From a checkpoint of a small mixture-of-experts model trained on Wikipedia.
Size: 13 layers, vocabulary 24222.
Training: a variant of Muon for the experts, 438M tokens.
Below are experts of layer 10 (counted from 0) of a mixture-of-experts language model. Rows are named router (the router's row for the expert), up (a neuron's input weights, with its number), down (a neuron's output weights, with its number) and show model dimensions 672-767. Each number is 128 + 32 x the weight over its row's rms, rounded and kept within 0 to 255. Numbers have three digits each.
After each expert's rows: "comes before" lists some tokens at least twice as common just after its tokens as in all text; "comes after" lists some tokens at least twice as common just before its tokens as in all text. This comes from a sample of Wikipedia text that the model never trained on. Tokens count by the router's weight.

# expert 48
router:094183113118131162082077127144138100124155078078201126118102130102134124175173148129130132095093121142157097115128126171112090154152152113178070071118145150181159121102179150092120121142068090126116132149200105174119125111175158074150141214171116132092130146135123154153151110114176145117
up0:134177131138093207125125098155098074140100127115144054131132051118115090124113145097152152125108122139186123126116160190123157177127097103160115063104126051116143092149136175099148155134084176142148097133162127167149106148115143138120186165167131130140161106075092146155129129129067160163
down0:128139103183079146120091146146115102097156129105182151058162127127138176147114090123099152129149124116152122155122098161145136058132056160101155152093055098125142148143124105121132148160155165106122129070127146105095123118086209060164107107133118110150167151093149123126128101109091144113
up1:111157143129086157186086128164154127118106161179158121147078144155134162065149101140175099154125083126141130146094164147135141124126086171122097127093143178140134111114162183150145150123163119125140155136099168119147140130126141074156100104086104123171142146071111182116119144101084118114
down1:148111129122164149085141157149132156123170144103157111140183114162140183138127127120160111152142145081157136134124091082158076120137111130090076160079107149115151169162115135067126102145123165204186099108147137088139127086088177143123152158142117128136147121130138132177127178104157183204
up2:142122060086096119129088147079077155183125143103151134121087154092122147121108103165140133096108126126127138114141082140127186163045138096097167131155081108120096137132112114149120143183124177096133105084175105105153082162173121098110119054152091115153098125173151115135145151109161070112
down2:113127087157101141181135184128129151163117099134159098149108151111107112147112147152132178126190070136101166140157133191149220089108144147169142132069082075118127143116082116129135133129146123135091142082089135130128147113164105076077133125112126182135114107113208166138133165110104094080
up3:243148148142182168140166136136131127120093135091150140177037170120157139111140117056063145187112104132106113128150129080121118107172107154094095119140122139139112124183144115130096182084112115136133139142187119035153114117097159082117166119129144175125115130090131117104053092076094129101
down3:120098109159120139160103151156164119161128146098140143164126054077071151106194164105151115200094163142047160138073089111098059131152126146185076089083141198122065070145073158133109082123140133171132118155201131113164166061076121097049118115120131075133134108116141108105187145140097131048
up4:119102145173061124142162109149139103108121135145098107123106088144160160125085147171114133105106156116139091130122088173136120092151084117108113078192151106169082109135075123151126158066135147163123113158130103087107118097127094099076102116077142117139098131063141128134091033090107147108
down4:155183163097141082077082126167132173101147107086077181061137133108120109164168154103131104087080116080128092197064117079175138139122107130141153163116139125072143165123127079088117140119103109109121187114130155145048141113174153090223067120130193097121168131146094099102125132164108153095
up5:133156169145111126117151100145129062168096108159143163107158144130136131190090151142112086125201140117166129126079149178130131124167109146098101163108120077087161104123122211140141127117062095081109096123134091129182102125116115112189118166146143154103102120119135167137094126152139159116
down5:157090089118107106147118052124100106106103099132122112140127159141148148097112117088147141150148123133166129176109177094104087089139064141067127088127087146118099171139129140099129182137123167125140177096117144125050089115056108125135160173115115148137102155143141136084133131176101157172
up6:133105091125128148170150151185100096143125170094180156109120112091070153106145152115129114126144164146111098075198163122146139122167077142157072121112121140100122109069109160091125182126093093138153130087130152127189157136101077094134157175122128130122127153160093094153129119098148131181
down6:104156136110076187099162133132131154094126073161116113135129142106171158153126079083086133110113141067129160131112147150158105077127128165140131084149121125132139141105123122107123118172156069168090124110079119103130125098222116128121116164083089148188184099160153139143184125173148128133
comes before: "-", "|", "\n", "ung", "ong", " China"
comes after: " |", ".", ")", ").", ".\"", " information"

# expert 46
router:060085156127118123128143210156149106096127102131102127140182134116132168130126150120162133090158115124120102112080146166184159105089130139148089137124106148145134079164136128097142112130140120132100100127218062123085155080075111104128084115177130075064116168120137193106157088155127107119
up0:117160124109127090174090128163067155126104133078089120166094173117109091122135066127102074128173120093150094144160113170110106169126160160148106161104140155136170096117159112040106071066182153086134101119107154090160166157092150094141111146117125111145076118087192153151060086152118144105
down0:121170105149104129101110153062055126116150195109125117121131096237155139122111062133132161140111151166154111156152169129184103107149112191155118128128130094153166177114078073139108141151068169144201096120125104149128142132141118093118141207122136094092105106128113163213125133146183144074
up1:179125177127170079146197135128095174027111161168103147135116119095122138136136128133058170116150092094091071078133154089131102142140102180083090082182145080105062151115130199105163125117179115107108155103148157132121126092107150126119089129134182087111153131105105076120126109151115106099
down1:168109144111146120160060127195138188117150135102098114108117143167076068097084123113094109104155124171132128135084173107091150136141123158163122111079092180090133119131155162122126177154123162098140172181198125120149172132138093128166164139138146093148104164071130090159142123148149095152
up2:125110179090130145163154125114154108069146118113155121158167134131187109073150090147128099133131093139149116120144086047162144145151098085134053135087113142147092098125152163173205193065136102213154103091148166086171126087120110088103134126165133135106119177062115184209129108112166107123
down2:176116088119113124109140094086130145041083100094129106124089115105165174120155166148118147123149132137127100123159098042106147098117119134093142139133113135111175155151124098107130145095202124156138146083070131190156164080098082089118180187044084100180098114150122186086146105155073084152
up3:174052096106158177114097157126127081090147091041142170105151182131161113158031164101130139151149130113169073088171118120154098137126111095099161166155140175091178096207146131133187096135122165148117129127220141090140097138159158156147149178157135162142104108129138078182205122118107116135
down3:115102140061084167162099097108135112143110112122102178149132103144118066117144117107142143088176176150139107144127137139150171098080150181130123110125108185156106183123067080180095099108130165148139125110125194078075159108175120171099096130110130136090119159158173090074194147131179063132
up4:079133149126134114104142112171143156161110142084167079162138086174117123172122141129206108094160124139119099146134149125142126063105166129163107122108119140076108099144093152083141133125119121130142115150204083126149088161209178125122124184118111109150139119092134151132147108076123167114
down4:067194140153120149108098100160124135134099129105114133192100131145132119138058118095104172143179197100120122207102091132114132140169106111169180103199160111121129139094120108091092141127132097122148147154134113080161099146112128122092130073189179129096128145048116103182161167106146057100
up5:052102169131126148197067133143149084065158094067130138141092069136159129118168105144052111076143123114135108125160072116150128164095081130102149095129141135136139115185152137092158150128169140134134127156135087162154087119125150136123116140065111141109124120098115108096105091100177163103
down5:142137108122145147172157140160102131060137165166151113175095064139128156104146112151144195153115177102111176099097155124118114108118098164161106146154148146122114044138155125149121139141123075180102064146135141135117145155132138162107141092088138139127089118066166146147130134120172100115
up6:135105108105134149081071193121089091106146095125100150201098198147121132131130091162091128076101124142117146040071132103145143053157155112095118162096204086096075155100114130152133093134089174123150135170159078095109118065161112134128185132142073139115112126107091107138150076090146058114
down6:134142101122123102130110126120188093151119134082068084116100174090172164089122202179096100201158111101109127085170136118150126090131165133118114086168135185162155132079089163120186091158168168104129147110162087170160092120118086174157111136104119202137129160135087101138099134152181116075
comes before: "\n", " |", "N", "°", "us", "″"
comes after: " |", " ", " =", "|", ")", "%"

# expert 60
router:122145057071069145100089170159161077032124133116111126156161106136145140158156134122115144151092106145191161149100116149143113122165164124138118122156131153147106127057174116101079148119154100130100113151159142096101081085168171163138094141147143141091084118137098168087137038133134134117
up0:093149118080093137118123128103133135163130137078091126156114163120162094155115149083108171233066126108127124135126158171140139077169125096121122145131122133171160090137169110158109192103167154043157202163077147139127064128122149169112097124115094141138054084104150080102126123125102157076
down0:145182136075111145129129169081128083085169099095092125076149160082135104041138115156154095107100103132114147188146136091118166188163115144128118064130086118116136213124139132119156135118092138096097060066131081165154110157109156104106119153103145218110119068125143145153133141114085158139
up1:082181123141157124117129128107106130137117078126133177103119147139121135134131141094125127140129127182155131133127123120103125095088162149104162123178113150154120097048140131162090151156173080108165113111190153145180108125100116149104154115153173174138175124125134111051138117122139136118
down1:118163080196179132079108150110132110173099104156098155139141124125123096130111139133101161118188087153148162154084097103129130113197135159127130120125125175130119070116058139154136146130137086126118147089192130114104069175108138092106113101129119136169109101085177166126116128106198127078
up2:138100132094108113149153163124116099168125146138143126187126062150091057167146172126067097131100128111157132160118178138165095123120147140109135197142169131106075136109111101115155148114038069098106105131099139171111132083179105153139149150160161091097136154159136177104141081155106126144
down2:110108168131098147159205172157160146175157078111153120159163123108166129179082109089081141113087110115101117121157139154098101138139110093089110118129138091087171141135099137119245121106110153104142158094121147098098168164119090184092146166124169170159187066135108102145219082155146105181
up3:135106093111068146101104167120089115140150153130121151077099151097119124135133126051101144150094106113172168134184149089139128137140114158133161123158088154146139138132123126090079133132153118127077137074090106137110136123142185229102122133161099126107096134128099133126152110146125166137
down3:143189120129147176149101136090130108130100133030140079099086166116160142117152137140146137141134145130105107132164107095168130127139115132128168083110090159086111170076084132129121115073162139103128109121165104068109033101099137111126080120117109115165154183150109133169085132151215098177
up4:136057116101098144117100176064158179132100124152173125106169130186124103110150161153131141169147117126149120128140175092102092113136077175170146136143134145084069101106117020108122119099203158129177106136121126120163120128159193170068178079158185096092178106168177079082143133140149170179
down4:142146116139224115114125071171133099134108114123088110106137160093109148096146144136170121166125138063114081108096149113113132136126127097163145109135147119181128134104184191076162149149125063120160212187109128100116158030134182126197141152088126112053055127103136129163094148124132130138
up5:114106133148142187128123106204107125153135145100099127140154092142146056112123144088099189136136196138110151129150100159123109145131208140143160063124126174085103081146116149107121137107114129164116145131114154085095144102206140094104070158143139144082087119146085087161176111124142125137
down5:131116115113062116113115097072202096151169142155109097173128199125130115130094101117119149114172113155146110161128109119111167071125174132151136150152075136180131180122112113097132109117116141061082139126173133100125114152130101069184143091113082121112126134183108142210107145128130111173
up6:070117059160189157127144136111158176096064147135146125188125134144178173184150173099136131156121165138108130122100185157160119126144164086158136086117129178101184150147129153111087144129120096104090082138155103153121073143120175095149066131113125126053138177144135057073110115139165146104
down6:192129076135061158129114174181155116116164132094156171136139114137112145152162152090079160080140176119119119196088128114185082119143154159136193130139150126072124097158150167128073077104068124089125068175118117128104130115071143099129109098141135143151140153132124169094154158126174151111
comes before: " |", "–", "0", "1", "2", ";"
comes after: " |", "–", "|", ";", " 1", " W"

# expert 37
router:108099098171038159145117193153143101094110120106107103132096088155108175146240193132190093132111063145185146113113138157126094190148152091092081128080142173138082080137188152141128104068112067155143110131163133134112026123159143120092112121175147123111117190083094125125095151136109098081
up0:084113148125131105127138167104106116108109149074161084123129138091166164114171126199071155155099132095130153146137157165162128097129157120077113123158169155139178154083142109092154093163120122110118105137118107157064167156074126130082171164135154093020190144132174146180172106150081108120
down0:117150139079122132142132092164102117103103111086181160138150179171106142121126104123111165089218125116126120143126095149150120123127124026163138149165172148070077137164158164150151134112169164163121137180097115176102097167165080172194083117125161128104166153138151113140148163097121152109
up1:065148124180112199114142136111113103133120151117135120128099122102131132166142119148092062144160071126115131088123181116108125078127132136190157109171134100126121130118121142072121085099119130131180075173081136129144049115131068085110156164119110136136131175171156104130103220115091162101
down1:158148139176171099132097172141103131147199125142131146144079099136138176173122118135135249086147098164132155112168114134085158144122081126113159090111137136135102111077070123102159159085151148116107141167102147083183102157168155158119123117170098157162149085118103149114089069138180129138
up2:172148144103138147170162161130150111161161134100142126132109063129154171190098169121158078104164150143131074152130153140154137119119166088143085124110105152162170114128099116123145126082088059125067145152133125137146200136049119133133167124154133087093118137154128107144152114116088148166
down2:150119111125128138124159151083110130126171097133167142160177193110117141125145124125125120145125073080087154131141136158112067134105062140152159154136134110138162157152181168135089135128098100082153163152139150219133163071150109121115118191119133153167157155142194180132127133163091187114
up3:125098046094149128133105140114146168130121106198115108126114081145154130135142100118122121116150161134161063111189165120136083179094218134091126163112205150173122090143160119131115183143102152154159096173104112149144122125137146124136097125093102119087101124139125117118158095076115176121
down3:124122146190111126177090133121169183144109097110113128123127154160087145120095077116138128106146171133136116080098119124140193137097111079120111029115077124123102138140063111151132175073149066192129148128086108102118171118125141115085133091159156128218168185079107092158153091158137105150
up4:105110104191089139171151139135150149093130104088131124169175142148079112132191126135154181143089163121144123118113154130090133159096076100181131084136173139147159110153178087086142125101129144113183129111114116153122147058140127160120123122145091113130095168134120157155146128192153171113
down4:163115111133141134113165123136096160171157120144074055162098080134120132138131150140093088137095112158183133115132110107174047169163089134087129099111093143108109163160119160135131192113148125117175108109104097058077091111106162111122139139164146038105118169072134137099109117164103088149
up5:112108176114094084162129157088078139130124148203135070146160106092136155147138091089196153106144144161161135117174145134173115192104136210101147128099119142198127129136114122098108149146113101134121097183107068166097106132143141085084143099132173108126059155142068131081163137121111026193
down5:136124148120102126146081124099084102153047119088185120070169158179159078097123141146066143132084124096188092128091168098121160153081093185157125142124099093146129146140085070086139167179149072133141156127139095102129131131110160161066147150150122150076176140101109152104146120154180080108
up6:125107126066125103154193123133147081132120171153116168154105174095170095169152151171091129109158090186154118077068158128135116070117132133091177081116055144119139078116122196153110149145174148097138127187149126096065042112060141111118140122154136127099106091098120113077163098167101160146
down6:190105139133154094068126140148129175114030107177142080173108118123129086133101122116107098096120123127128134127106168132099089175137128150152073166115138117156118163233096140104091184150118148159056135081118145136027164150106109178073093135098099126123130140084152158114129143154173151194
comes before: "==", "The", "===", "In", "On", "===="
comes after: "\n", "===", "==", " ===", " ==", "===="

# expert 30
router:118142105061097144092121194147195088114153138143146126132085092135128167161100168137135148177111127129132101121088138134152100160114148106117164120102172143188065134138143151121141152184130147142142128152144135140122111132129135137135104129140214145062040193089164155099173104153116088132
up0:138124096167078145152098156100122146192132126196175167109139142158094143094096153102120179181135132096152148128148116122132113171128142110104127087125139112175165119115120147145100128086157085161199169108146094161125111191096109147138093114130157066067141144142133133147136176117088157141
down0:140091095079128129149128073135081180139085103115087055133103111158111029168143128133111123201167102121126146153136148165182150110126142137134130182155097150149067200148118171065131120128127111128131120168076137112095087130119122180126089121193138183141094159171111131141098118172085079138
up1:051087157085165167110133151158117150127093100106143107135121168128142157201140147122169131115155145119181100172142107129153109143090091148122089173122135147143149092160100090122144179143152116138131111127185132103064124097038126121119059135144139154164168156104134138175089111154141169143
down1:120110171131166117091123058138119144109136130120185118119117155140140116166122126116142200135182145157136145084107159100127090100161125176051096103142121096110149174118097151132045121119115069117168106128081118124147166132157123077164181167116115110101155114138141126166121173120137141144
up2:114159141079112112152100181192132131157146099072198142135190110096082129120092122107179184127172081171100151086119094088146151085114119170114181073146117088137165146076099166146156109122096107170136146103102179082150152112105171122136161170129089203159107106132217100147108118150135080089
down2:160112101107122120126154140084099162116125121088081159133172096200078127114116162162096131149136213090124124133157122138129200127141116077144108203114179101098100131167143136158134143087159143135099039121097158120112121150138181143134082159093099125173105087161201169158099123113118095128
up3:159134107117139069112129090109185075122150121131087139114090116092144065170104133141078159161117172143088075116099128179102072144146200065109157094087126145138168107153088048104135122192155159160139086101148139116122140102201173153168156116116163113134129158135102073127115094166179153130
down3:075174095141164184153115100128036081181119086225150077126141118167141125164133153119192112143181090152163143186127136146155147093072114172143136114113135117153129134172150141125149219147164098180170145112173152202146132176148179179085155118120103167208099098085146123145121120111151156154
up4:145167095144111134101162157119131046164111152194188122134095119097093137161118082144085104147121145135155138092106205137166123129090108125085086132073181145167160092087109139114132121147096149168141177139153120143100083142125080104155180126105093154119122087164136105114142104111089101131
down4:053174128160101111096079168162219115109163056115137192095110168116099125126092158176095107125112113165096154070151102113105182144179085158117124196096179154132162157125117152140140158083143162103131125136144076146182126156155135096082098128166117138138095160198082186165097118125143176163
up5:083105146145106095099162134131169155079150126103137173126114169069121167140116148087116155107165092151114114143083101144129126116106129106145162112144129119146127150126169091156146143063124167099120141089171097121157127167128085098142123159181172133068126099080148146118143127074159126194
down5:116157153106121149133141177107144110179085085181104112119048158143116117131166116136128161114153179132119132149125159128144110096135123127097139132127141049145076137123176119047149092139152161097108082082112148152072152128124138189083167172045136183191116121141151185120171221098131148179
up6:143156143165117137092149132120105095171106126089143166165160165167135143115076140161188048144079110136146102094141101144100134088135104118072102091085132103160116152152118143110102087114134152113076130133103102150137115124127086134115100147102111129059198156093107118172157158077116126110
down6:163149162129121179121138127096141150143159097171124123128143118094154120192162116114196143150142103100112120120102138152152106135134149069171143124138115149142115113125107149146138158209105128163143130134126137167145206104197088130089049101090137090108107148092083131154175128137095055092
comes before: " 0", " 1", " 2", " 3", " —", " ."
comes after: " 0", " 1", " 2", "0", "1", " "

# expert 12
router:143143138088125123102053128129124152069089131081156141146151097142170163169187070177140167125112099152156128135100136139147194160148195123173112158173148104169086139120177202162150108120084037188070121193169144145132111085116127151160098121150136115156089143121170131110146051132153164118
up0:116128117147157162132150121146146112180087130137105110107123123106113106089164166121104154116146126234136116115143196137136173091160060154084097136162120130124133159142107189142173129126088129118092128090138079099131114160153111125115157136146076090128156000116105154148119149120127167133
down0:099111151111150115115133186137123120134155112097184169124163150162104140117099120165169110111118117174114173080096159148098141109104174082197123060155096106166161125117128150094127124118082110144150150116150119159112152099112123130134134129207150159111118153167088152119110119094198136067
up1:137117078127147114128110108107105165147122142115162147113121162136215129166168161169197090097149176112135125111154142160126151093136134092112124116132121125150154142169128112153163143108116120150061108129161125145103140135087078158066092143117185186138102161070168109147138095129144159142
down1:132117123100037101103149117176116115099113133199174189091121118158152153138073126130096081154153159112119056175077121171103146095081120141076122148093114138092124199083133128121166176185202101075104097071058119101106114082114047154137122102136091153169164136173139147114086122119107119150
up2:062163078121145120178158109164117122140063110086141093155121148166110132173113168186131187087108069170169114050123163118198146197105167140113151097152112118150087126115141154097151144126160090147095112128071150089135131135170088151154135112141145141168149148107123098097083155159145112141
down2:147165151165148090178169119073111097124197118092158152184191148129125139094080139084160152139141161136143152106127097136140171144121088123151093173155143093142114140141053086133095160195151147085099085158143144077136139121116135165099111086127147117122118140104148166145087122095147159112
up3:084128140187115104121163165121127145186111163186079144100146199118133127118169161144121079157115110122118118115187123148091101117100183129115137161131144139138088119103146095106111141093133093114087159094081130143117119066115093164091068155084133108132137154161141083103178162079120132126
down3:170120152096133090113068121102110158129131117160150106132097102151127099146157136143109121145103085168068144105098116130129147154141130198175134139120136094081147119185187121137143097145087137147119132102090090183112092116130167123128121089103166146109132145116134064129109085127112097070
up4:094118173170088116163179192144129126176150191161136092104136152106169140082115099205135074184097110156086149087117096115128150152105104078130177138108147125158131139160096076164182162154095180145142135139114162159159149148088149163088112166176182212142094119070103156074121094109135126112
down4:157104139115141043123117158186102164133062155117131168139129103106106190129138155126124130157156173120135133112117161099139089188147156122180169150128140164120125177101151112127090156199123118122090121140178101107106103187121124147186115103134207124146112125098077144094130161143087098128
up5:128113144108166112125060129058102156091133149148156158213162156115105086212172153119118125176166113133143175127142147104062161181116114159170085184156136099153152128154177161104111150134086069148132177150111185094101210079136122160143157101190160129112098107108077121142139121099095110103
down5:224101173079165092112172123074163097178139115136154127108139100105135094126144111132117141124156109133136092070158095110093124100130126086150102083080157151106136093103074127119117108146141116051140178073140124023117207088141180116071141190151129066116108162154110120143157131106129109138
up6:088141149128129114112165128115122159125134135127131131132106148125125170113170146173122110141150061151143110092135091172088156134165183130123103156151119111169117083053099174092154141179178083179126181149143132195140064110116131167176163098097155151192143140090159128100148117136059110155
down6:124124161123121206134127130105183133075163115116078104098113088109157104115111135096109055162051126100134156114131143119114041144104122118087064210146179122093094131097163081118103082109145121175117101094140159133166105138158159107109089120147143163077129140089084110146201137079116100145
comes before: ".", ".,", " born", " –", "′", " States"
comes after: " |", ".", "|", " (", " \"", " et"

# expert 38
router:121194083146114148133083185160156130118085087132109081180115046129125095145125170152191121099064102157148105120120133131128163202061148038185075109107093179137127142105132167162106091127125136100124131162105089117146109075134195140122066143168116138093082176118157160126141125093111172116
up0:177159139124120172128115153153111129096132065151013091068142118118116119075178124116116098141086133086097089102168148124103076204089130089092102100069093085171160121017173118081176162103133107151144124140116126137126203109160112129159149144137144128237106109126107168159137189150109129099
down0:160172138116167178107123121144172170155158136137086182094149151152115159142142165170160165193200119104158171105163155113149101082155145092105104202128092097112154143097189098145116115099180140137155170138105103111112166111122072139105083117146092121115148158133080137166196153171105124161
up1:145145067093098151099148144157113106100121063125129110140110084098105165231125097095098148175138139103117131140076180117106136081079107138178139128111116178140125101103097155128143169147132220124112139091133103162046131105149132093089138118157120162145090074135183122154180113093085101104
down1:152157175133124105117122123068082137160101147128087109103131167057147079109112113116132118115137059134121130124100090148166159160162144157101105140125120101075090063131079119198133144112105147133143056139178142115071118114156140143152120138147171109111137133178115129118144130125139121134
up2:124173109145137133103098199121115105163138125146091109065097110131178135157133093169156128105117166145091106106093140121121102121091146111084119099125169155182153128125099107097076101124197088115118065106119070074107069081108066132121148154095166170107061183102133076133107125082088135091
down2:150159136141114161089115106145086090066161125069141167112135113142128143134120153174155159138068125125107074124158219190150163126119096105126136098159133195105087146156133107176162115086099103171100096130111156093145202112130155126101138103076183202104186176120164140124198108112143102102
up3:084109150146161105174137191151138111118121117161144169111121143106165076134120113073077116090148115125118115087139092084124121126130100122208127130153131145083134083131127111195147200123246150118110155137121157203105182126141113133115094195153079139109195133132138118132201142128094117107
down3:056162143176142149213107169156112129136137180136097113152091092100129122115090143120142092102103120121090163110075150163102174085144110122150139101069130165169132131088124082120108084152040058165068078133150177074124130113168090159114164127145141099103176185144114160133119193133116127121
up4:102143137125144163116105171169145093082127089153143132138125180086088119127128141148121107073107115104099153098168114115134205114078127089171131141080105100171179098105123132138158133114166057159104128097138103145136103118095159120138102138139108137129110077098168109153101156091128103159
down4:145188167117133124080086191100096150157121140104104103172074080061041121115173080091138132126107169154093115142181055121053152133144129101181113173141103136084107138133171198152131100187092121191119138148139147140110166074119120102113105118166148116097078181151115088097158172148161175080
up5:105158164163112122104137161147110122104094132083101121164123116113072143152115099161127088065104137064141128124178165100123138099105143066044112084105110136153094116153104198125164149088101138142204153175153144105090142117110149165116106142161093122175112131096085084186147123176167210122
down5:150101121091227087126139115090105148130111116172119117104087114136105082106108094140090120150150122131106162116135122144120131111108165085126118171125134096103079094144104162113063136055114148053132100100135101092133179139131156152138161152127158152100156154170108099165116097120144127114
up6:132167125096140145120108183131150140122097147130189100139167115124138159143094137160182174093164099112135101121146188095138102203098077116149105183111132106104119110173126115128151099115097095154138114135101125054129177126155190095105044144173080084102097087108133152249103121159154142104
down6:082126079113070083139134149105101161109144111103122155093119155080133071136128120120174111051102062138172139114084094154139134113156118076136133151121112107108180142158121096124137097134088111133165143126120115143144062171068143103116106118120104164119138154177106134117127157120156090155
comes before: "==", "=", " ==", " |", "===", " also"
comes after: "==", "\n", "See", "===", "|", "Early"

# expert 52
router:122183123093147140107163142128084094164108037133112101121165119111138167163201131138218125143131090131124131131097156119148083153181151083082103101108104143162148108145140188119161109042121097143110124113147123145130100116136096181117071155178131060114030097085126155166169146130135144142
up0:120157130097134155081142148128193103165157101136141124130081164121138134160115146156139106095140099146109104133183095064142127140094098084113145188097061111203157101180166139108112160033223134108137112169188083162138128145165084085158134124089148116110129109103189178148109192090117106103
down0:142170141108100115119092126103128111103106118224103130183082080187152060175114128154150064115097038125078147125146104078138160178159108182144108158125095223160154084075177115165091097112164167154125122110164057101157146153125178123059146106160124182098115166136118143145162156120096172158
up1:114176128115080116059043100183088143168090094169108143157134175139102120170161125100165138173101156133170119144069129109147154146182109092061090048091120116158095082163072150063127171043136133088109137095174097060137115141133119068134158141093171100160104110117101153174151145080100134086
down1:144085130160092114178150175133120113130151149118137114147097098112100087134126092125173167143134127137077158133074117134094118111119181159179071123131132132165112144153131114156139123132168124102156052109072144117126155048138173122127129068121133097104107105074118119193157123170181124090
up2:157137174152078124148137130095153163160106136090158156099120146115141081160182067166123043112165092087122098139101168115113114165125150134145131116140125185145108070146077110190096084149186202141130154109076127077135099122165126156153084144108173111093128107086123170169117185151136156140
down2:141175080147122076127107125107115089128119099114107134127126123118142137091170161177076200139136104144203195149200159153121121107118075114088152127191141053118106084157138162114127115162176167115191163124107076128158147141101165077082123108156137121168108130148124126072224084134118123071
up3:149177163161136117143105100088141084154177093125133213110050132157123107119126123157150075154138155113159158097157177109097132149118103126173102104161135118129115177121123132140086139046072120142088096187120163119189173093115155128088129135157142124126098113059124064174150113109138136082
down3:118111111156191161122158134179136161197149166096116135122110071117164091191132093100131094155125159209145081124165156127100101131173106106078052119168066143134145081120096060126092119077141128128166104100148061100098161120127037119135074170079125128094223072081145101170183087095174179097
up4:142101119104139140110118085130121112187098123176134125073118073123153135186129181123118153144158157050138164133113140136110127080054155146115109110139118152092148131102050147091146146135157114107151144062123154097134094143151114166061112104135186117120142107136118138177148094118164131086
down4:127180108109102194118125097138165120097162185152123051104153099179102162114140185151120110114138146158058145092181047151123101159130135115157181107122143128153137056085109108117192105105125079082112102144129167109186095195181082068124105168126125138137128131137193108170129134148120089134
up5:139198067133070122134143136187171089195122129152182159142083145141101136123180134114134078110136104114140145148110125099091106120102119138150110157095134125131077101123136106097172127172119078095115109081143139146128137117031071152068112168171136123166079116093142122155154128128101107164
down5:098106127153129126144144212192112109161142127119179151138118137082110139148125119174151111100121152184114133161138144160132163104103132131109130181116142187140153138169178106118077168150159128173098138127097142116122098102167199113107188133139102140159045074123075113162149161163120148100
up6:100083143073082108152178116116134117155118119151081119159131108075106094170137105157113067190158166074126097092118136103121033145154099127086110102123131189127137102138133102061142118118114056124091113098101157121137116176086112137118134170111155104127148154086113136113159131091112093110
down6:149154167099149125158123088116132104128113153131131127092143114148144127135117098077122085122123096192109119119109133103199109082065123128100143191131148140167165141135140117144124124102096049107172114137125175131154180175109168112174127151114079167145130141125166167141060064155138134076
comes before: ":", " /", "°", " ft", " name", "):"
comes after: "-", " •", "W", " ft", " Time", " Full"